From a checkpoint of a small mixture-of-experts model trained on Wikipedia: width 256, 32 experts in each of 9 layers.
Below are experts of layer 3 (counted from 0) of a mixture-of-experts language model. Rows are named router (the router's row for the expert) and show model dimensions 0-255. Each number is 128 + 32 x the weight over its row's rms, rounded and kept within 0 to 255. Numbers have three digits each.
After each expert's rows: a language model's description of what the expert responds to; "raises" lists some tokens whose logits its average output raises strongly, later layers aside. This comes from a sample of Wikipedia text that the model never trained on.

# expert 23
router:132180139131120150144151101151159177107152255123154121095122104089105160187097145183151145129122183131127148122113121134151139135161112152092111142108206163112120211141091147168114123105176135143150128125193155168160113162125136147151114112091128128110147127109104111105126123122150140186164209096134166157159190158171109126112147115127096130142140133091120154081075091134124147131125157114175082116107106059142086078133196096161132140123136136101143140168107145136182126140121147126181098076143078122059076183142181069136154153120118114141087131153134133153106108161165119151118143086181165093154170101098129099166079195107113139137125172107104179111130107121107114107167139157124049104074149119088068135078123143155142142182117146147124123131118198126121119134080122
It responds to: First piece of a word starting with a consonant cluster, such as Cl-inton, sp-oken, inc-ident, col-ors.
raises: "if", "am", "ar", "ip", "over", "aud"

# expert 24
router:144156138095101097110108109117133152153100059139137128101139135147134072164136124109131156097133081094150165092170130107214158113082167072144113181100092185131071149070131097116075136152124142149114156116069143186172154059088161163105124139133075110149046086157175158072101154110151160190138161183149096163108119142109108128158185080130133140084099160086133110129136151202143222138125135169143141135163122098158166106124037163137145121127111158115108087158137142129155182171155167098162146143127190193153133155116107133143129113107092207138098113136096100098115111140153092130074107143077177053114125144124101169161166087119129074183120173130121145147112152102121122098104131199096167136115119086097129133155124132102180149117143159119085114154170134153111097147149133
It responds to: Heading markers == and ==== closing section titles, line breaks ending list items, periods ending sentences, and opening quotation marks.
raises: "\n", "to", "ense", "w"

# expert 19
router:197087160124057110131147152179119180112085143102155108150148117128136091176129095107085115128162087077159162185113150120082121089080136171129188142100107127084164076203178111089191135100205174113139173141133128131137118131140185128161097124146084175145202129165106078131124142093151150164121131137162115073081141151117118125108181101175116161130175123118135110109158116113202163146126077094199087136168103163110154084142109076156132141147158147152144142146113158123170099165096096088055131119125141147069104103110152109122131128151139086100130118145127092146127150126115046085164113134114106129118149093181052128071122105129144154128155110092109106099106102141182100161138143181128108167164144153148150099085056157161055178116132091114121133112127052110131141093173150
It responds to: Day numbers and years after month names, month names themselves, and score dashes in results tables, like August 17, 2–0.
raises: "0", "3", "1", "5", "2", "th"

# expert 7
router:148126131150126095107161100126189134111144175184202103086118168161182155103072100102134120090121145153194128150146127185089103059150162146153126062126111134123153149126162100098140121153173113141134115123093160170163078153144101123096130165087111153171144194167155122089079084084157185126116092130132134101159147140106134106101110131112118055119139145078096128085177112076112170189174112145084079159138126171125103153098116167104139105123119176159139153092109153155208126110081102133097135192142171159163118116115152129109158146090123147137153141101163122115054099117130110100133148150163055078106135116163104124109169122119151138132076141138189188159152154105157084107109170169100100084150164178108081073098042122157157135170147121128109121121168127095167184190079167
It responds to: First fragment of a word split into pieces, often a lone letter after a dash, pipe or bracket in lists, like J-urisprudence, d-ollar, pre-liminary.
raises: "in", "ag", "ade", "ig", "ain", "el"

# expert 30
router:112113072108102081166108090157130075120107177102148112123136077094145144119173102096103058075105090150105121137164190108125146133154202137096059146112101123135147122150140077128162094092052142124087084109181133131127181122112117129096139140109096145171117124096107095125117121086126147097135088158159127122230135171123133189070145115097161124149124110157069138143162181130119138141150121180119152144151075179248097121078137102121138139096136107111144106136139118091122119079173094196143178124148134131190084129169207154165126129107149100156162159090119130104124127107130138077085175130105147084121123108160078122178172177182142157108151137099084094139145131117131067145107187119112102125124084084173129127103177173143096089146122133114076129123104117136119212174130110
It responds to: Short pieces like up, op, ub, ib, art inside surnames and rare words (Kupšas, Kopka, Puppets), plus opening parentheses before dates.
raises: "oda", "o", "its"

# expert 28
router:128038131089134170114209119111166120126149070146146179185130135184154147118134156124103116135167096095101121124101101126173112159188118114153146136069052117143179151091091140108143104162136121135115132129054152144136088125178180118126142162083074136088111163203161077141122168150158091103122130091125095165117164115056157083119120067104102136128093144155116137108110083095088244126117102153111071122134151101144097167137126107075110103169170127146212142187168105132101073124164146180116121110151107162108138134124107099147086117083123065165126157117148155121117153166190108139125115120086128096130077156155124097148106133134145152097140078132147090147103077182143182144129070153136159082167106136154191110144142112166132142102109145104160100144115093154132129202166110
It responds to: Sentence-final periods, closing parentheses and digit groups after decimal points or commas, like 109.75, 61,000, U.S.
raises: "\n", " S", " or"

# expert 8
router:155133107134108124095109151235111105170109076125090134088089158108153071081066137106101154136133191162137144132142107158114112111107102128105139073115098124151115150134176135144143100115121107103153133142149132148103177134130082125115089124130059105105156195117162085138116117124136151125151074129172173163129096130181148132195117147088136055105134160141171163127153130150081118193093107093148104116157094226050090140082064137137145116126101154111123172088122145157179118126105119131114139132127112107143122116164115118092101082083112113103152080134144124088142145101108077127106116209131088078163116167145074179147136086181100174092182129092127166135095088089120147025128111119163178139139212122102158087122152113148147166113210139098143149143106094124143134090148074
It responds to: Short letter fragments inside words, often after a capital or e-, such as e-le-ven, B-eg-inning, de-er, and hyphens.
raises: "k", "am", "an", "ka", "ab", "ke"

# expert 9
router:131074119076187106079116066123139118142158127079141142094140105087169110103127146114137106142125117141116094123169184152109119165179131144156142118103144121135081172065129178126142077143196176099157114116080132121136105105128114119090160130127160164184147142106184135120140108183169111164122194156152105096128073043124123188166123108172129090110124167098118130159150197149083138035102129148101144163205150120091149081125137149140087124149130180127114127155122078082084182101081097115118134158104122137133072135118121113040143123185132113104113090136148116055079119132147185141172118086126175167159117202124125107142112096113120147093080132207079159148178149094103142143119123155063099121148116151088090179081104078112172131138136117103102130112137121107186088120144116
It responds to: Common nouns after the, a or his in biographies, such as film, season, album, career, member, writer, often ending a phrase.
raises: " of", ",", " and", " (", ".", " for"

# expert 12
router:078081129160097164186069103169098084157199155134148106086134127136172155088083152165102067121117059136131170140106116162096087088090117154105169160120132168073134138087109108099132091159127111085180180164090156128144052138076114135119144183157137158132129181123133139137137173092167190104136143115099123081149170140099108119152164107113113146100121114134135110098115164151115127105145192087094116148116138113069087109093219155137140125133140189183135106121167168092178153142110110092102058118119171144119117150161093083122094053119152156155090097149084154199134156114092088115116099114204085058151137107143151113184109134151082126115155137127116115164185170194120150131128117098151168181089145139108075121158090181130112141096153142139138081117096151148171133111108126
It responds to: Line breaks in taxobox lists (Order, Family, Genus) and in credit or battle lists, plus capital initials like R, G, Cr opening names.
raises: "=", "I", "-", "T", "C", "hed"

# expert 27
router:087158118136080122169144080134086071100134089138186179131121126182145103135138130134151112107131095116131130137073159139197153112103126093123091128095127090132140120110093134101200135096158085077143133093133113104167113124125092143125132191187118113097108133125094118178116174124103152176118153115142145145131075052091103061079092139132038098121096131161164194107087067087153109149142124114131112154138047218098155150130115105161107128116175105130166125185124105110155109152174146132170065108135126106118135129090114098152115194158181082147166149183136090107110148136132161130190124123137129090127150129093162170140142155108126112085148168126133123173177100135120159113159159107184106178093053111166204110108163121168126202129088054111105108171125135164148151076147117
It responds to: Single capital letters inside abbreviations and acronyms (MLS, LSK, M.A.F.I., A&R), plus country names like US, UK, Germany.
raises: "O", "U", "E", "D", "M", "T"

# expert 11
router:073162106093130170049145082129047119160107121230108090137128148109147077152054156073100159110118158108135165144152133086153161081136107103149111162148159117189082083159044148116157127156113159168203118068183181160091166177126130120105151165128162136186076100131077117127108125169099110100154088145143115120138167110143194111133108187174109142134144130152140143093151120189065116093103086080123135114135155109102137131142141124100115131187119113123121121102082126102131165127124172059103088144104131161119141162116110151137142102160183168087110200147098132113132084113081141162104157121098182123100185148123123108124106103092143148153140123184122130173135154195167077176096080150166147098172119124090111126121160136104094121185134147128165144083095139113094140153112086
It responds to: Middle syllables of words, before their endings, such as conc-er-ts, ancest-or, -ific, -etic, -ility.
raises: "i", "u", "us", "or", "is", "ar"

# expert 13
router:120159050158086150155163170103154110146097107144114113160084151129168170131125109100108100155157151199136141134136154107133136122168167168117143081160120218113108124126131108152070110111170131134154095075129186159184073044123096152136127144084101103119090133139094128077110188150159114086120148113117107105147112038126142095122149106149140095173104092140093200119135132158102136140109092178144131143107160155155131101140103112077144141098110136107089107117145156039127098182144169124127146118131121158121126060175147151204123111103140068097087109067145158146098144115099120132100172072185142074146110151137146141125195128125161093127161122088104105107160140078122089149165130156058095115054138100148141128139107132173157111164168080129120200166099161150114197117156196
It responds to: Opening parentheses before unit conversions, birth dates or DST, plus mid-word pieces like Steeple-ch-ase, fl-av-our, under-per-formed.
raises: "with", "on", "in", "se", "Note"

# expert 26
router:108108172069202148157148151133194142187139124101115156208106127133114094098128118164189182181076146091082185093087079094086141215135111109180159096142132115105078108067138172220106159135119126136136059123146143150167153113137106133089180091148113160116153106173144138090119100109131086178150133154144146133091164125127100082178111115128119103145117063156125102099145107091134104097123144109156162145159163122110124167140154141165118156131107088121101124137114144147027124153203055124105161109104084135168151145155142158124129167143098140110175123119121139140171105136106147130142119114075172179067150153149141100105085067101142134165121072105209101146120077127103138123088128146086144085141170119123093098115091149115176139179116174132092166062116093116101129139137117
It responds to: Past-participle and adjective endings and linking words after was or be, such as question-ed, use-ful, known, such, including.
raises: " to", " in", " as", " by", ",", " on"

# expert 14
router:178092174084082148069119125144174075122125088104108117180091121137128164089148084107127170081101079169148081092106116104087148183086132169135118177138130077091192109134117197111144191148121147149108168156086129115082133161130132066131142094090167133078101146117128121124095143128119064132138095086103134156129056143135097154170107178114144139085107074112107073151173124130133152169137115118164185100189129122089161192141164109111152130117140138130125103078108137170112112127151138117179150107190149065145105142093105080086149069128137136181129148164105151058131106120120186172151110141144126168145120141086193169102118116141198193070118120119124099122123204140140135186129108106122133115100189107143096159074145128047090076113107164114134140144145171092124123107111157
It responds to: Vowel-ending pieces of personal and place names, often Italian, Spanish or Polish, such as Giac-om-o, Cincinn-ati, California, José.
raises: ",", "-", " ("

# expert 0
router:117096100170120104139152149082148094103109106108162147115170150126089179106190165150094060112138118096082119147112133141117135138132168145099083123176158132115180084159133158105145138170162117129120173111150105097114137125121140083171123111142110134084126139221107145175192081103148171140183162171175143120047070139146108100114085142121123085159062145168150150092141085160173100139126123124140152136121080097147107091109125101056125118188134089146139146124176136075132163103090071164128088145097104148098109110113142094109119173121151139064134097149092131079170096122085122119104124121122166114098157122144109165058115131150174186090067092157108116084169077082102129127172211109158156091075111145090157096072112102082152174089156133109105123158116074171175179100152173
It responds to: Middle word pieces like ag, og, ss inside names and rare words, plus cell values in sports and election tables (Far-ag-ó, Shin-ag-awa, 10).
raises: ",", " of", " and", "i", "l"

# expert 17
router:126124141124106135133065177089158125176120148085164123158132184091117096113172108157134147128097143128159150069108106146140122074122119081071141127189190151146097107187194084133105074088151101154109154135135173054165111150139152092124153101182125151167170121113135164172106170091046151086136161109147110174124138117074120166132111180137153144089151082089115080189108064134166186104117134122157127140097127183121112156135097139189161160060116135165129143145147177188159133151142195122125151155139112127185130122160091158171182115157119155133079123164131138178137128145108090181163161109146116088112120167137139131140159189152067090149108183085156133129086146159175051077098133117114142179126185126135099134170098137107155066151163072103131167144150099126110140118109127
It responds to: Hyphens in compounds (by-election, in-store, Under-18), plus copulas was, is, became and place-name starts like New, North.
raises: "C", "P", "B", "in", "ark", "st"

# expert 20
router:175148060128179174079155133080156057134109118100143101165118115134141128124147083101095100156166176187103152141106125134066133169108136073135050185114136122113097137109196131134131164110097127110156162166176142135097135118142086172073129100103138102134166109089109180083157171092079101189085076120125127100094132114182153110114118138112120083108165108074172178087147201117200143138112065140136123148097088111122084133148085136127115141070118127110107156086091177118123102081112144084144102196121119112098121161135111083109157132159094139102108135166158126125167141115112114086124149189121107063138155136141166141134075132129048101098131174097110134100109077176156169149147116141129177128148151109138138138109188146113129116127105133140095210134182139138213077147076175
It responds to: Subject pronouns he, she, it, they, table pipes and hyphens at line starts, and prefix pieces after un-, dis-.
raises: "in", "f", "am", "en", "ad", "re"

# expert 29
router:104168126171168116150073108112123151144146255125153170103180124095116108122131170182111094122103109104127131135124075085073139147146159108080088121106094140087108175140128106101133133108133092144152161177149166068136159136096121190164114117094121107136121138084091115107162179108118178125157120039164112139149151157147142154128149112102141153104146129162154141113118137134176207144147113153140146145101176092156106158123113138099115108134122156095066087074153195158153131074149232168126083145176107134138136168110125168175146124149122115112141130087099093167166146149115131128194137158159091046098103111139115092104177195162128155175153150098136139139141113141092125095172096105182192111137091130132110105171145164055085168157139146145075121160124157174140092094113131
It responds to: Lone initial capital letters or short first pieces starting a word or name, such as B-alsa, N-GR, L-isieux, No.
raises: "ah", "am", "ot", "AS"